{
  "hidden_size": 256,
  "d_expert": 96,
  "d_shared_expert": 0,
  "moe_layers": [2, 3, 4, 5, 6, 7],
  "normalize_top_k": true,
  "norm_eps": 1e-06,
  "tie_word_embeddings": false,
  "init_std_down": 0.0,
  "optimizer": "muon_variant",
  "lr_mult_o": 1.34,
  "final_lr_fraction": 0.0,
  "batch_tokens": 65536
}
Below are experts of layer 3 (counted from 0) of a mixture-of-experts language model. Rows are named router (the router's row for the expert), down (a neuron's output weights, with its number) and show model dimensions 0-255. Each number is 128 + 24 x the weight over its row's rms, rounded and kept within 0 to 255. Numbers have three digits each.
After each expert's rows: "raises" lists some tokens whose logits its average output raises strongly, later layers aside. This comes from a sample of Wikipedia text that the model never trained on.

# expert 76
router:119107141122143136092101089129176112126086154143113123113168159135125131152073097139123127083106109055131113189102140146147134127120125104159133099138159095120150147135145129141127123148090090091098143130141152122168125159128139141109154124112156132137114136154114142154142109158107114115157097107131102157095117162087146110112150098126123126117156122110107124116139160136134133107135108150138120125160103131116108129155187135166138113100131154087166137167133125126118123172144142129114145169100095119138125125131153121102121130152143140126083087126163061067142155090145091153165137178119135143143112119111146122136140140102140160149093123067124125185150149116109146149112128114067158143160132141133109101119121151137101129150147088145122107119157127133113088178136089
down0:149147104140103141182101167127091107109085122130110098131119154135134111106114104133090138123148135108146128116145125137107077114089110137129152124122121150136178079099138169116193135120151100112146135085129162127127108167123172146112108142149103180115157152133076144156122142067138102134107117144085135146126134165119110164132152125138129144122115112147127125141109129141141166154168168119141123093151153146121144100097134167153055114114153171136117119108104151161114118130105085127143073110137113146117122132081141105154107150123131111136149084113147119141149131132143132131154136106108123175126106139092119094172147143108079131146125123128163136056103130138123138158157143158124121127166110132103117097122153136136112143150131123104173105132063145128099113140166141
raises: " and", "th", " or", "\n", "-", " the"

# expert 59
router:102138130095158128107135124089157097113121155134132119135123144140120128111108147145136121096069186104120161116140131150123158111122099105110114127110177122127154116136126111152116152168125143138076168142133114118159119146152171159163147124143132106112128133151177174109117136118116090139132126161123087158135143123069121084130162141138088134112107107086122114140154148108130109104144144126168171140199088136129133139106158135132126108109158124123129174171159114140117146129137112160120132157112135137111137109126162117140120118189138124098135092128117070114139133115152128147094146119156150072129108110167152157136084116108150156136100147072122109154146160126093137119126094156073101159104116127115170113144126151145123137109194151163097138113114086157149140115120130
down3:142160155116136170114177145145140130171066165145105149142134131148124134115095127100111113137107115125144156081125194117157148158130097123103097142138150142128136105141119134115155140151137137100147112115166117083133158150112154117059128113116123124068154094117164092115105128155112138115139134149130157094156097138153094129173135128153106108126087151099098135133143107158113108130147138148130139104102124119129125145136115112125135184152135130099107143092119146109142128150104098096081123108171156146150124132142142140124179148124171122156113141146071148142118108113109067117114138092153139189103108137156096152130069114147111078148173121126133119125136112146132135112129142143178072149097103088120154113126166127123094127095126109107124119106117156136146148136130124
raises: " ", " Total", "---|---|---|---|", " Preced", " 2", " 4"

# expert 41
router:157103148128158164117093136090140133107078125120136156112127139143155101128116151109153109106096153094124134153084130110160152158150124109177108102126187131126130134157094088124140119127144139108102136130143084098151108144163133136164140125101138136146108138110137154122068097128096092063173079135103102155131125157130119125073161137137088122076135148086114150099139131127154126132126135162131149105104092127176150111156163140162114113121160114149146135138159139096110150127151110167129137117124137171121107124162138123096103102173177161131115106150101118101111123122147078184100147149126159118111154102131128161169117146137123157126095112116107174134178138126123111154146115178125120115113132127102138082134135129117148131178139141154122108129106094138138116119111146
down0:122075095154137129186147115127163160141095106116119131130114106148151127114115118132081119123102123101179122143152119170129138090131110165124123121131107118120084135123095153134133120144142156143141153131145122136126095098124145114131147142148123133096157125119120158141129135147163146128050121121161041127156124051093149133167118115149170142125132131174117108108115137099138137138085147105128133125167111143092139141145145108124127124098080087126174146127120151141109122128132158133115136148098143109143133143123082075120116134076120129129144146144151127154170146105124135143128129164106109143109148112133146112144173085136142142116165138147139113147099103167147111139081114082124118137137135152155158148132078183108103086086149142093134114134160164123086161124121102
raises: " the", " a", " to", " an", " several", " them"

# expert 89
router:146127112106152097137152134112098143144119153155105150085105111160143080123113133151140113091104128110152085157098131150145172150141118118147094153147172126121140157125112085123124137142117115084114132124164109146151109146160116200156111139107167152101131143107205177109095103119130095102152107153101121152097106132131108131085126185131092146108150120112140135100118142098143179141134160136139187119106106110155151132155162106147144113119117086146169131140115114082127143156154133144148130122123158132129117111108166131082134106168147146132104106139117114109152147133157093158097175131091114135093092080138149125130128142073120170119108115094121127143137152168090102133117116127109128098113123105144138111172124134112127107164169132124147123101150110116135142161109123
down0:127090166152161156112145194099125092156096145102126177109147149143115112138123097087110135132127117098135171156146111131109137143110082121204156178122093129152081150109157112135161094138147171113122125106134086080136152127129127133131137117118121156099123137161144107135136122105097078196129154115106114136137119106194131133121126164097135150095147068134139118126130112092172148130129161110120098112115090128135157138141122130137125092148113091117117127132080144129140108149109127121127110118111101187143086116130144145160154093117086133129109116159101146092153152131100129139149114123169131157113142104145142142129101138145149117141179128172114137147121138108138145141122120097107125152134136153130140145075117124107114114181111092118140127128142123102139066125138120
raises: ",", " a", " the", " in", " as", " an"

# expert 42
router:137111179125145138167114114140121140118089136137109130122147155147151108156130140138111125132102138106150129167121109108162100144146118075112059121104123139081138153108132110128099142137125129132077122137162124104139103169158117135131151129133134103097089102120128162130111110123122144132166093119141058108119153125135136081156112155140117131134133187106112068116189162139129139128132147155209161102164115126156132160147151129121125113121171128150160140142140124115116114142167180137105125134091131141142142128132160122077121138130110102146129119135169054075137179116142116150103131103147127097122165120108092143147101147126179137133134146115131120154133157149104120072159092130108144103098139097140119119120122128124106095164169127131120106092147135149140109127128153
down0:138131123093129097110103157122103146104154091125108136156125143122146139154183101106121100140131142145130135127163130096105153171116177178103123138121101153146163133111105081084154190121124128131126155094136126097112146142140106095130130153149141121102151144120104149099153083145129125129145187057114075163124131153098142113204118122125116132153171111129131123135160171110122084090114104123145174157113156090110127128081120105115133145141175148128144117120104147115191111123090099121165123152135139158139138156108127117116136117092121140150123130132103103110111083157160144163127096125098082139089132128132122102127142151130101091118145151121124127145117144135145154114113123141152111095150149138112136173126117085109115133112179121089134169131100123144132096117142128
raises: "C", "S", "A", "D", "s", "a"

# expert 5
router:103124152102177138124098148154158145125116156139136126123160152132113112128110131125117120086089145123136122173093126121119153104142081105165082139091135142116140177122059107157144130115070141142105133090136137142148124169144136129122144162125144099121120112174106116136139104121109154102127116115135075163139127126101150101118140162097138110150131146124104096118158176108184138113105138142122168101191122078124135161177128120157122142133165107161170143157112129135146164127155133142107162155079165126171127129136158139079124119133135135110109083122119141072149132094133122158128101169137118118123140116121123138154160139097129142154125163106137134128146136127092094144093120139091130147104154150104149118122119164093084107126102135109121155124131107143105065161103123
down0:073169106148130125100109158099143134142202111150125089134146105076116109094145134118153128150127130121135098152105063118099142133183100205095143125153120113123138138094091114143104149159140147138124116153100106113094110128143128117118107148118123131163103094056116152056166134095127124100143150134136126116139135117138132116124156098100146131123133139128142111107127142129140138118085131149156112100155140158096143136084147117123154094164122131151124122118151147137129116089128104131126118128130150159132098130131153122146120097165123133138136159099104110163220099093141133105151155121118094154160108156117141184150094126134176147117134131136126196108101128147097160111135125091153122148145122113122124131122169119101134135126109130145112109150116112137128120164139153
raises: "ed", " on", "ing", "s", " standing", "cast"

# expert 70
router:114109142150176105124112141113139092098153163116130153092115138136154114121109107115155099094114120083170142135146131159166103138131084103144141130103149126125123119149096143157124112152114139127137173109124142133123086167151136151115142113175174087096092117151140153123125114127122109125101124117128079159154128133101121118135142181156116111095135156108117134121191106106153147097129144103114159102172127111116121159134142102154099157118108063124162134199139117098076126154124108139101111151066131117139111160138096105122136140134148111053140128146152125132135180159163137153117159146113125102142157140128169132141141151092146138140121160105153141186128127154129144086152109127113153136106105113087138133155084155133103130171136083146135131119144121119118107135108128
down0:141153104131121117128128124125134144132135126119171118144146095149162152136128108145134093144128166114133090101091062122123149149100112142080127149135130110134128179122154074141118121179170145140156161098102136127136116074098136155091129149131136094158171145124138093120124150103122134130121106097097117120117146102139111127108158177119153115137126132105139092100151102156135129135136129141138112126156122137141178089113091145144115101131168163135107120136156111106117101114077166123124125145115118128173149147105140158099174111139137102110126141125157097158159083131181164138074138121166093084148117138119135121160145148130119105131064134156149133120104165116049103156143139120113113138125121138173130147129119122134134096104073164145122124172121149106076130144138112
raises: "-", "ing", "s", ",", "ly", " in"

# expert 47
router:096134110142133129163149146136180096147112160180137111120134107103117111123116137106094145101098143087123121146105142128114125148172137058122125157124129092051151175129082140162187128181087158109100117149139094134120114148160160125122136106104143119122118096150166112132095101139171122152121104144120120118140139151099107120125116159148103116118105146112137080106136158130131101135125157182161138093166131123123099147124163080145110153093157136155157134153118107133140132113166094116141131170132166129165085129122155112101115144170178137131103106116153113104111126124169122134095135120106139131106192130130140146105130107095141142171145159132155156156107119128076161091146132133088143144140132105115113120102129135119129131143131101130144126105113133119148133102083134
down0:141162113129116182141093127114174115115109138140115099124178125109161113135135134157136117123143124119113143120123149139089112114121185148116096121083165121113071093153129173178189132147095128143133145138111146122120114147076132116121155118094125128142165152122150126152154151140142150110114149108144179120164103136147114114144102111098126140109157110107088162112135122150119113110115105109114120154110150174126072123151114142138128111108116123129138124129149143123166126111106124171169176112106123106142099121160091102131143115072097133155128133075080128149115068119101109117147114182146152155103130132086127135136110141157106068141111110128141150155110098127151107086112147132117172175141118126139138150121136107087117141174099137101133147145113170153163100113122110
raises: " other", " his", " its", " a", " the", " others"

# expert 61
router:108133154142137132124103122109115183142136153149123151087109192158113111126127150158099091132123166103152142163108089155131106111134088099127135084126142115055131150122096109167127136110130130127105164144128080111153068185117135149157188109158152138113109158136134110127098094139143112124147111147134096132118150112124168099111145121116099099122166126120116097104165187127124114114153146144169152109134147120105130130130112086161120105105183113121146119120132146118093127145150124153131111117127115154148145132116112115080120129143135128091110075083140128144134191105150124148139130121133141087123122108154143161129115144148173166159142153122116166165181151144119131105140106146111120144121124128133126091115137139134100118188141098149121107115127135187131101158115103
down1:136174131146098156123107140129127155134179131140103148123163114117135120090148163093150158075101137150163104121111110135130140168136141150077094106098115126138124109158132129110113154152170140129168110114108115151148079160128148151104135099150126120098132088105125136126126159142097080110154127128099136173105109113157141119123101079144116142148158126133099154084085154139106115141129151092126138116170130153129116160107108163122119124120176127154160128117152096113177116140118179109092133141114116169144146134128141134054141137121105091129145121186155083106109137125089136126060102124100172131148110109145136155097105110094141139159150163079125118146084135132134118112129123063136137168129115139151109102123141124155134146154138159115151137120130118114118098144149123
raises: "|", "(", "-", " of", " also"

# expert 74
router:111090152137157186128100109081156113102130123120122131090091147132153104152135128165136125083104139102171135167118100194112120173145102106105110077086148140102117130163153120106158179114127090150083148139113097128137086163148142123148136128159133130112101082143131117130103091105183093061143038129153106120119132131097156131100153151132128092095104134131100114097159138122134132154169155116145166114145128131167127146135153107122100127086124137109156125138162128154127136174146124128125109140107108113143149106124146120095121114160137114145109110109136112155159129070145114145167129128127125131118182142164106125116144136142129138119109133110154159162135162157129125164134104136114131173120135119147131100105131155139101129112135125143095105128157101149143108128117140
down0:117157130116103149139129134142151130141117166112135114136136126120113172115156121155135146098130120113155097141119150132174167144121145148133141120151101161116155125126109102138071111154144129110114077119081142169159140134160122124130128111151099113107153131113100133076154141109075130168143130140103132113121125161135118144122125133105154148122141104087133143130142126108130118162141141126060145097086155151164127124140151179091140068177136102124120160075091157102112180147139150126107090126143147165116125137132169106125147124143127182095148142103129103109124147163094111099113138121112125134177125126164130131137137084102129121118103134154114087088125099112118146163144108155134123075162139087175174157126095073103125114090154119120127113151111135106139123112167089
raises: " of", " in", " for", " on", " from", ","

# expert 19
router:134151107096109113146114123132109122166081142126119145114143138136160116105128165144160118101091177124144136177151098127122157108115083099137117137105116135140130131084100115144142070154101161160111160168127152132136132106171133129119142117153135124078120125149083128136093090129125131123150103132158081151141142097127105128109147119141127120121120123099126133117097135092162169097134156145157147148162107117138095148192163117127126146101121096145183124138152096083099184133133166132138159144122139110123139148151137170122114117162165112109091114115135102097120153123139125169131153194114134110091123084159162151128151117123166160157126152069133150156105131124089116109108113129094145133125164146141162129089120163111112107101127098120106153104143150121155085115099142
down0:138143084160116128158135128142104100123147166152110150143145104124169139147142158112147114099094099138152091160123130124106123137139121169116102167149129148132140137132180192173099127177134106083128131123113122150159139106103131103096156110152098128094119137146116156156155112115123140100125127114164070144150080120120109116152135104103127173121101155118105098103083113139134165151126102112107132102115114130133141081119127143127082132166126128152138100135156113109117072149143146080090147128093164127147168146123151165162101128139126165144119144126105128182151135117093116075158147110136120126113130119127122143119132108121123133154122127098123160088153128169117126158109159115083157094157145115134120130141112092120131123128127123098121113114074153152151113169053174
raises: "down", "back", "yard", "ob"

# expert 13
router:118110158117176174112119120130147104108096130155109097113175148143133123141091109162091118083122143108130132149129091166176145166117088105151118097119143085143149165127152158170103106137103148097131136114172131147111093141167121153144109136141120140054115142167123141142124123101120092120178095131138098142153136156085128110116152147148143133092143141113139100117128130133120124150094128145133125124127123143159115156115165132142087146098128100146131171173101162145048147169140102148159141143123122165104098112134120107122076115144127130123098111118137114109135189072126142153104130154109138117141169113152148096130113155100130144170121133087125140140106139146141114111134098137120128131119176120105122131122109159100106099158137135122144132143155112132155138187118078
down0:148111127141109153110176152131118119172102123142127095161092170111128138126123127101151154142103201104134124160046132144147133119149155126082148123113130122123111040114126126136134109132146132114139093112141124153117136171164117152142089128106127137141128127152120149135111115111109141113081118134129178143097107113165159135122108083110100156097120146092127182143105091105140123128126119134120130112087120116156156104118153166122117084112150185115131147112132160119160134090135106140129117154140117168129171108145113119098106134151139107104132158121089167110103152124120108129124116117123127134145150170131104115128114105143128158137116099173116141140129091162139128213108143163124131139118083129111138145141123099116110128165104071142097106130119103124158142136179161
raises: "-", " first", " and", ",", " in", " a"

# expert 7
router:118083144105129139100124141096100096147114115179123133138123126125111127157113142120163100111101159114150101154108099124144159145157092089194119104102150160119082142109134137100123130156147154109112119110136094101133091144161105159129201114133143121134133124136117121110118109120134090132153111153089098157108142123132121146128095147167091131087161171071111146096173147108165116112161132156148159098125107123168114113123161102159113132128161136137142099125168097093136141147126119179121116143117126169128139106156151123107102108159141097093118079114099136143141124121147080172149126167121154115127175111117106184128115129166161122130125156124113163131164146108117117128145106182105149142096121122120135113085113178133122130136160128174092142143124112143120094119117126
down4:119126113142073138144144167141115115107130104149139139169140089152107150155061135112117131149099106114138099148112148138148100149152098103149100113131146155143129099113133169132150156175113118142131125138128112101147125120145111153126136094110084102130098135158155109148146137131137158084129130087127145149127159129125119145136121160178173127108130105125167115179150134155104108124105106110129133094120130110145117110139082140112119151129118165118138088145119092112113129103155141133100076161153168135128132137149160106151108087099109162177097158133151134167095170145117146125155121112112084134130125153115136150133114097149129125103081122162110156139122137124080163097111167112145108152107111091138112157146107084172175107109109189150113133100118111122146064117166098
raises: " a", " an", " the", " to", " ", " in"

# expert 46
router:123102142126112130128127116063113131143149135156143130128104160161153100141120147164102150105131138094160121173160113119168104128128109098132110100114128107118139154112093117138110127140146142105122146164134100090129084156154155174124139113137173133116106098161170110098106090101148132076158117133145102117097123104120156097131127143118109093087128115124099103125177179128157143078121146152131188127144121066087133117143146099110095156102166156108168136123130144141136131131134127140125107155084125161142147142116147168139116158176153133127108099104166124085158186106138136146126148111119150107101159125113122153127092122084135132205098123098123125179141129103126130116131134163111118155126125127138142103107136132107115095116131143144136152126180137167116094160135143
down0:116164138171139127096117131094127160140153125133158120127084113148147137128153145122129171124174097140165118144132106128138141106142141128152130112111090140128112132102151110126102160113117108121160153145146162086133142100163129129102152081123118115090136047134120119121109135098144139121133093126150161137125081090133146116146083146121103124103156155135098120168126137120107139118170130130172131112093155102114169098132167126116127124109149108140132167107084146162140122086133081137120187147140114142136163135167127147104108140126132141142103135090090142157125133116093141087098121127128112156087123155097153114106146139165107116125093079123116117119172115119156117093132112185106121172105147136168101111145148125141167150112067131157101123131148107139173140069152146
raises: "\n", " and", " in", " –", " —", " as"

# expert 91
router:136111179100158155131119133147136120120104168155119119122150152168122131084103124119138102096125141125134120139148087167131123112142111093124085121105106127128136118171135104142131108138093142155104124117116109144139149170132113136144165120171102103080107138170118134106098096107130148147139139138139102127132128125107113095129085148146110087117123144056094138096113114127109163133136150113145105107137097106108121155183147107179110155080155101129153152165163101118135143174129121159127148134099158101161147137136136123113112114153159114116114134134148080086099122106127142156134146191115152152116137113160139098116175167080153179132123147096151136169127148146072118084128119131122134168113109114094161108161132145130115136151126124151121130143148115168176084114083130
down0:115125117115127097123167143125143130121122140093129128169127123102175112181157086101149148089132136140154076136158161166108093082129074073164119138125086153131138140106129150094120139097142115115117108138110137164127140094128139140104142139126106088131104083177107148140138116118197125130107124136106103142130115117145088136096131151127153141143142141113131168141127113154148148102126143082163109143174102123157112128131147128149080093165112158173099061139148136131161111155133158072145116091126186149176109148130117134131079112133086125132146084118114135161129130146098139096126143123132128103115131140094148110108138101143164116114117144130092159091127125109121123147136148138117131106141133096184102152141116158127110133178150149143147117131156118154116136093107121
raises: "ed", "s", "d", "re", "-", "ing"

# expert 25
router:118140136115129143123136116147154115142098169122154142131112143172162129117083145114125091115090144095139096169170108159160113140145087092142127122102137132155113156117146136124138136121109159177081168143146092140161098155164135123139121124114147137099119104143166133137142110135129145101125102136127119141126138175134151106113156164100098115115142179107119078133129154145134113131161114137118129117149135134109134151137151102165100129123128166112129121126147109098129146110180133146141092150116112122130105122134106152130109131176159152157106112124155131109151179118147128137095130079153132131097145103106157118126116142145176120137130119122139129180132162127105104105151132140058094203105170074082119109110104138046106121159113113132145139130174140175116114119081149
down4:101040130109115129149125165149113111105134094166128119159120112149091100114110108106148141157139122103158112074141111100122137135129135181184098093113164148135173137118158110157168128144119129115104148134202132104146138164143132103094164135130115127132103136123122160073134125145083147151155148100139126125119119115111109150149136128105126080114104147125131161113139098123158108131087115116159074135089118073167137145122122128147143146108126131114123112144152185137116145114131147115134169114044149146126126117145176111089163122165106152122105125109141117101117138117141116119162096151112149151123107126135133086136123140159150117143173103118099103142160121110119102181126143158112173141119137157131089122132103107104112162130148124150135116146124124111094149108133128
raises: " but", " though", " including", " with", " although", " while"

# expert 22
router:118102167124127161144146128117141125160110144125112117130136146121144105164118126129107113133115118101176122149138124139165103148128108072105111127117101137099164158106138157114140131182126148122086147146152118117133065159175116189114144145135143076082095138121114149131115102109105145164154127113141064142116121130118147097141118132135121112149115170126089069119166163162116161146130157109184157108167124145163116189123143142122121136153164125113132157129127147084117131128156206160123130114094141149113106120145133115091127122125126124134100117146161085087141147084171103140110151119166115102136153087106104165148108146114161127136119095120130138167160152140093125090137112147099155129145124117128128104131115112104098086148153109118123132100157123164122105135126140
down0:147126130137115152128107126103142156137117130093151119134152165114115084101128137135129124114121159155094111161153154148136144134141163171142153116112142129101083108137140176131132108154141090116095115128156110084105135143104128159163116089136128115114149102080132134126109151122132148127122096125153128104109080139118127118125148135141139118129184148125119136090071138107099137159159138133116115138079128099134142135141062137079092141147064122128133161092127129125139137116124155141095169112131116160102158141113085113107126144116092142150101113145134165151151163117105157109192098153169113137182128111137126140174118134124124091187130088093129104074171160136119114165142106109148097104117101140171111084116128121131150162128138145157158130145092139173116108144114116
raises: " in", " the", " to", "a", " as", " by"

# expert 39
router:119107162108136140114116143115120148103105127141095133151157157116136131126109165117166102124084153116156150157102124129162135154138085099144132128085177123119103137128126123148121131170154171089101106103148117097157106131139127137146166138119160132135122109116096138148111074120146088132139098147072110196134105157145140119121113147141098092075149139080125133132146141099132122140139139144160146062109071136145113124125138143148082107123152150138156109139110121085125154156135161161144152143112135173146150110168151108119077096165151125087115089119087113075110137117145073161149111136093161136137143118159131164142102133148133146114086138140104158134150152103123138125110087183106171164101103125087142125112131119109114116159128147137102140132126133144146124129137126
down0:170115125167108169094128106138104133115093122133115140131122118100107155122117174124099120131130088081171121129138123096126151115144106171089127157120149135165138155107123107129118148101176145149205134129120117142178117144147136127151128122153169139155148123104080181101177131116123126114118118130142118124078108115124123144158117167099132115122133126140085113133131141144086142142043111140130139145148127128063165129088117156136111157137121117117115093146111131109138101130154110161128114134133115139126127145098119094122156122155133168150141119116113158124144149103140137089129106135121098129119136122144125121129099163143142160120080138191139138070085174142155081136135110104124118171160130128102130129186074084135139142138096130173118104121102110121150119125133102
raises: " a", " an", " the", " in", " to", " first"

# expert 2
router:103099136127139122142108132134161146149129125166130109099177129153131101126138134142101113108118129109160151115110134107125128151170160085162157146102142120060119139123093110143126130149132140117088121121162116160115077136212143158119170122116149122137097123153195115120105088167159106149115123124140131135097143142090099124107123160133099148115139099078135094107147132105124091076140157161170111096134103131158112158115152092120101150099156117149160149134120148100117135117141126130133161131134158130137104115126148118106095127192179084113078119162135120095122125106146156147131134141123126121069138109140148147115106117086166166137146136122165162163124107141075154114143110142083143160109130158118101129119100133105142097143124097129127140124153096125137106118101122
down0:126184085076143113135136170164121105086107138130123171128107108146115123105099146119151140177129141114135108135152126127160085160141095139083154137121200108182118127131154082127125122151151163150170114142141109144144132122094120107119110098113124119102106122123153107127170137070065112128152132107107156125117098121138107122100083137147147134147119151137113137144080078113113135182095132119087170134118100124130114072139122147148139164131082172109139131145124124108122138135093140134132147113141109138063144110174098132129147129125113134133116109091141145116150128136136117155139084122116159084163124181139136107118173148153142114115142168118132127137140138092121156127143117148117143101164126132133085125136115129088117155165144112149140155134110126191106114133121136
raises: " the", " many", " a", " other", " their", " later"

# expert 87
router:073121144120135121088114117094141119098084126137072113074116151156130119174130147126129098127099178092153125157148130127135126141141127119125145104118165113115144143097128163119106082153129159152082120131131101116147114173129174135144130136147137114109124114143123105110142062135183135088111115123117091162096130103119158082120121152133118132107126139113060136121127143070173135135114158130174167127122101115162143115117139118114087098113141119154129121148127157102102182140179102149148137198127120134083122113152083125133112090157121119127110123162155111134143131109152142148104149166108145121139152117156129136128130131129164129158114156123116174135153116144135122097161105125104136089134156142140153125088086130109159084140133134137104080156141127162162130150136126
down0:134104119109144144160138118127087119121111173139115142122120129130115112105149136143117147116151159173137133119128118102138110157137144131130090140129136125074121143075110176154108101103068149112149099137118121167134148116116137150153134154143160152140105104162156129110099166163100137136137129110142148126136138111146125123130107111186148110148106081153111115141168123125125122129080086140185116128085136151114172121151143138100155083098114122107201146078135104106179111130109161144182124128135161118126141088142137093127134150083105148135092130118109144114101130114134100091139152138109095106120133146180108147110113105153125156184140109126077095152123128131129148122122118101157093107143117121113153130094085095147088089134109125142129190121154129122114160155160146
raises: " to", " and", " in", " two", " multiple", " 15"

# expert 40
router:135155193105179119121120089133120114078078137148137112083103144182150118136115132143142125095118133094119122154103081137144139163154111111129096114100148160128099126123113131147110156150101123126093119106115133131135116161138103122129135107139129124105102149181157148094119111133125118127148126163164098130128148173114121116146138140170104116104189161086105116098162124140110127121107138131138145061154090107116156160117170090166117143083135125161131148177158113120107134179149126157118141155074109107151140106108148148104137150119147151136122127142167088076117156130139129138139104119130147110132164138138110115136158148065164161129144146091147131175137129152117135079129095138103167138088099099099118120114126153141113082139146136145127155125134133126154105130111112
down1:138118113151128116137117135156107175167143141073126127093138168119123140167125120135153137113127077098142146119144140106071141104138087115131127188119113145141078145149143176111134110067093127149154133130105078127150128152145128161142121153137107122128145178132111128135152085120132097136127115141102158126149114068069109113133151127156117126116111126120162113109150126165107157122155112093098122097125149156072113120112085125137152125142143108119108170121108152086106129162135153127168093097113142127126149144102125143152121125114106113121158084133134134127142152172126113080099152167127132150133155082130138144095146056153164176151105133130109133125144133130113141117140175175131128060120125140112098129148120162153140126136120121120168145151128087113123119111124144
raises: ";", "im", ".", "a", "one", "-"

# expert 75
router:103082155117141095108098114138125092114077179145089095126193120140115130158118143107108140118111147027178109150097153111135134124166125117129108116135167129110148149149130127149124133160109103147087135108153133139142129162131142164101133126133142136129133150143126165105142127148135130120157089142118082151105104154086134128105126140110121121129127152120067110081147142106121149125129125122151155089166104117104139139163141115172108130124162130112155164120124126108123121165160169131132115150116100096153159124159122093109137133163119159100109117114165106079105149062150111152154164144142160112132138116121122094119116146119170149146093123081152146134125151107126118155154103113076136104141112148125120095110123148131132115136153139182129124147140161148129084170100128
down0:117087174133090090107139150118074160131097139174140153148162140167131101191091105187108128120115174151121130059121103121121086129137146108129096114141147136108132161143148146114126113109122142175141142114140163107109135173147151144156146105111144095145131162137104134143107116132117118107157113114135097118148126144104113141141157119138131128137148099128116114117162161153129182112150158107133144090123114099128155090169099071101085121110113073098116147124143095114134137116097118119133151124113162116119133141157108101130145119162061098138155158145126161142133128140146139144114110152097157106096139152154110151138145136149139136143139098166140154092107126072127120112174102127131132121144092114100148108106109148059107130129137105150117142124110113112150145155126172
raises: ",", " ", " in", " to", " a", "-"

# expert 48
router:076129112139134159141125064137129129111143133111107106113150143163112116125092156150143116102118133104124152154124159143158150155133068110155109083104167099148120180116113144130150092112123103100126134126159080128128094140135118147131109138114112128104149113169171132130102123115152072125142127108140127135086134162117146103096149143113091133083140105117130098114141136119151142128109124139128115113132124127178115141139187101185109101116134090124153169166147144094117134161139149145096083135148142132172123101142153128128122119113124142120081098148139067088145176085159155154148123212121143101135137121166140152148127148109162104157121120076151122162148178154127135149122126170082130133123128121110134108112104157126128100114138119149131098126151140130129112167126106
down2:141099101111130126212170121126098126113105094091139130107110098182117127114137131145139123159076192093142101123167128140132173058148140100080151128134127170114132127137097177112117135160122133139132128093116119144132136139114175153155158142127139155165141166130108101134165120137135157141097130091139070129086132103140109135153138111160157097110131147080127105170130139099140135138140153138125204138162120147121154089183109131148120111121152126160138108120133068122161151131137157115149133131118107126108106117119098137151138143147170083133127156127120142146107118104102106132159127103120087102141148102127122136116117110144152128123111122119148108114105121127139142172129101135117129105091120126090116102091103110080117182112123120121118125120111153127085159138138140
raises: " ", " long", " \"", " large", " significant"

# expert 78
router:113138143087177132135120110136126167131152135131138151128120169181109131179108155150125090101103116096161088154102124165125125113160069111120088113093116111084122161144095119125102152128096134161092130113117112136145124162193139107139122119162144084131146141147124142095141123127140154126161129129110115157119165171081124112134126139119103101097138155098105124113158183100118119132107114112154162088155115119116139163150163104163113141096176119150144144140091120143144127144178145125128141138085118116136141101136148081075087122124146183158075076133143111082130118095139148137145120133096133132134149123123148104128112137086151118151124140108118128166138177140091128130127132149123129130128139123113156115117115117111076099168115141125119143109126135154174123123083109
down0:126135103103178125103107092142139146127133145151140153176139143101113118135153143165138075113144106144131123136126120137103118163062130144123119128103141111148148121126151118136089129180102122095177112104149135125150139123159112145133117111144123134147123144144133130104169108140140092101103136150145047115143148143111156127136112132102135187155115153128124113130133117112151135103154151116102123121124094116101137132108071146127124145148144139103102147115084086120163096156141145157119137106092153113109143097141115100143139148120141140140188135147138167143138145092145141102072113128176120122128106134123167132158134104064129117140106139080130081154142160145115109101149091097191175068100147160137102093160125106131098105105127121145097155149132157124129112165147112
raises: "W", "J", "I", " |", ".", "SC"

# expert 83
router:132122145074159146110133109101173123125163135140149178072139169121119086145143122171127151102121152105133112177143093196121128116134059072132150134107137107111108128146105120136132169160141127138093148152105141117124112161182141110089146090162143137096122112121125128150111099124139105098138081120129108153143177140097143110093175112113099125120097112103091099128160157141152138175171137142142164099158128111170119158140126110126119132099104120096153133106162117133105156169146157110147129159087112104128156113108145134095114126163151085140101109126113124107119161120168130129147132097123088138105171118147150142136146111124143147126128093085118129145130169161101160131139119130119130167112136117130158120127094151127103128101133111129136129103155135172115114155096112
down0:127132132101094172158136131143132164104107108100125161150153152120119126133108138117104138116117116092115146140096109178108172083136107070124165121155097133126122130137140148137148148126087155137120088120085150147089111132113108102097127169146142110134082133113085092148098105121137138084126158177139186170103100117138141126084120128135162119100114136119140134114185120123158199160139132111145131117150130100166130107154149190130138190159134176145127128120121124075137111138082115104178138140128118110137109122116132105137122078133141128144163138114146147119128120121171152100145151132146122131140098091123129088182092123110114105125149137133142119137125119180122164168085113132174130115087097078129116108145138108129123119104142144147123129103141119122127121135099124
raises: " and", ",", " in", " (", " first", "."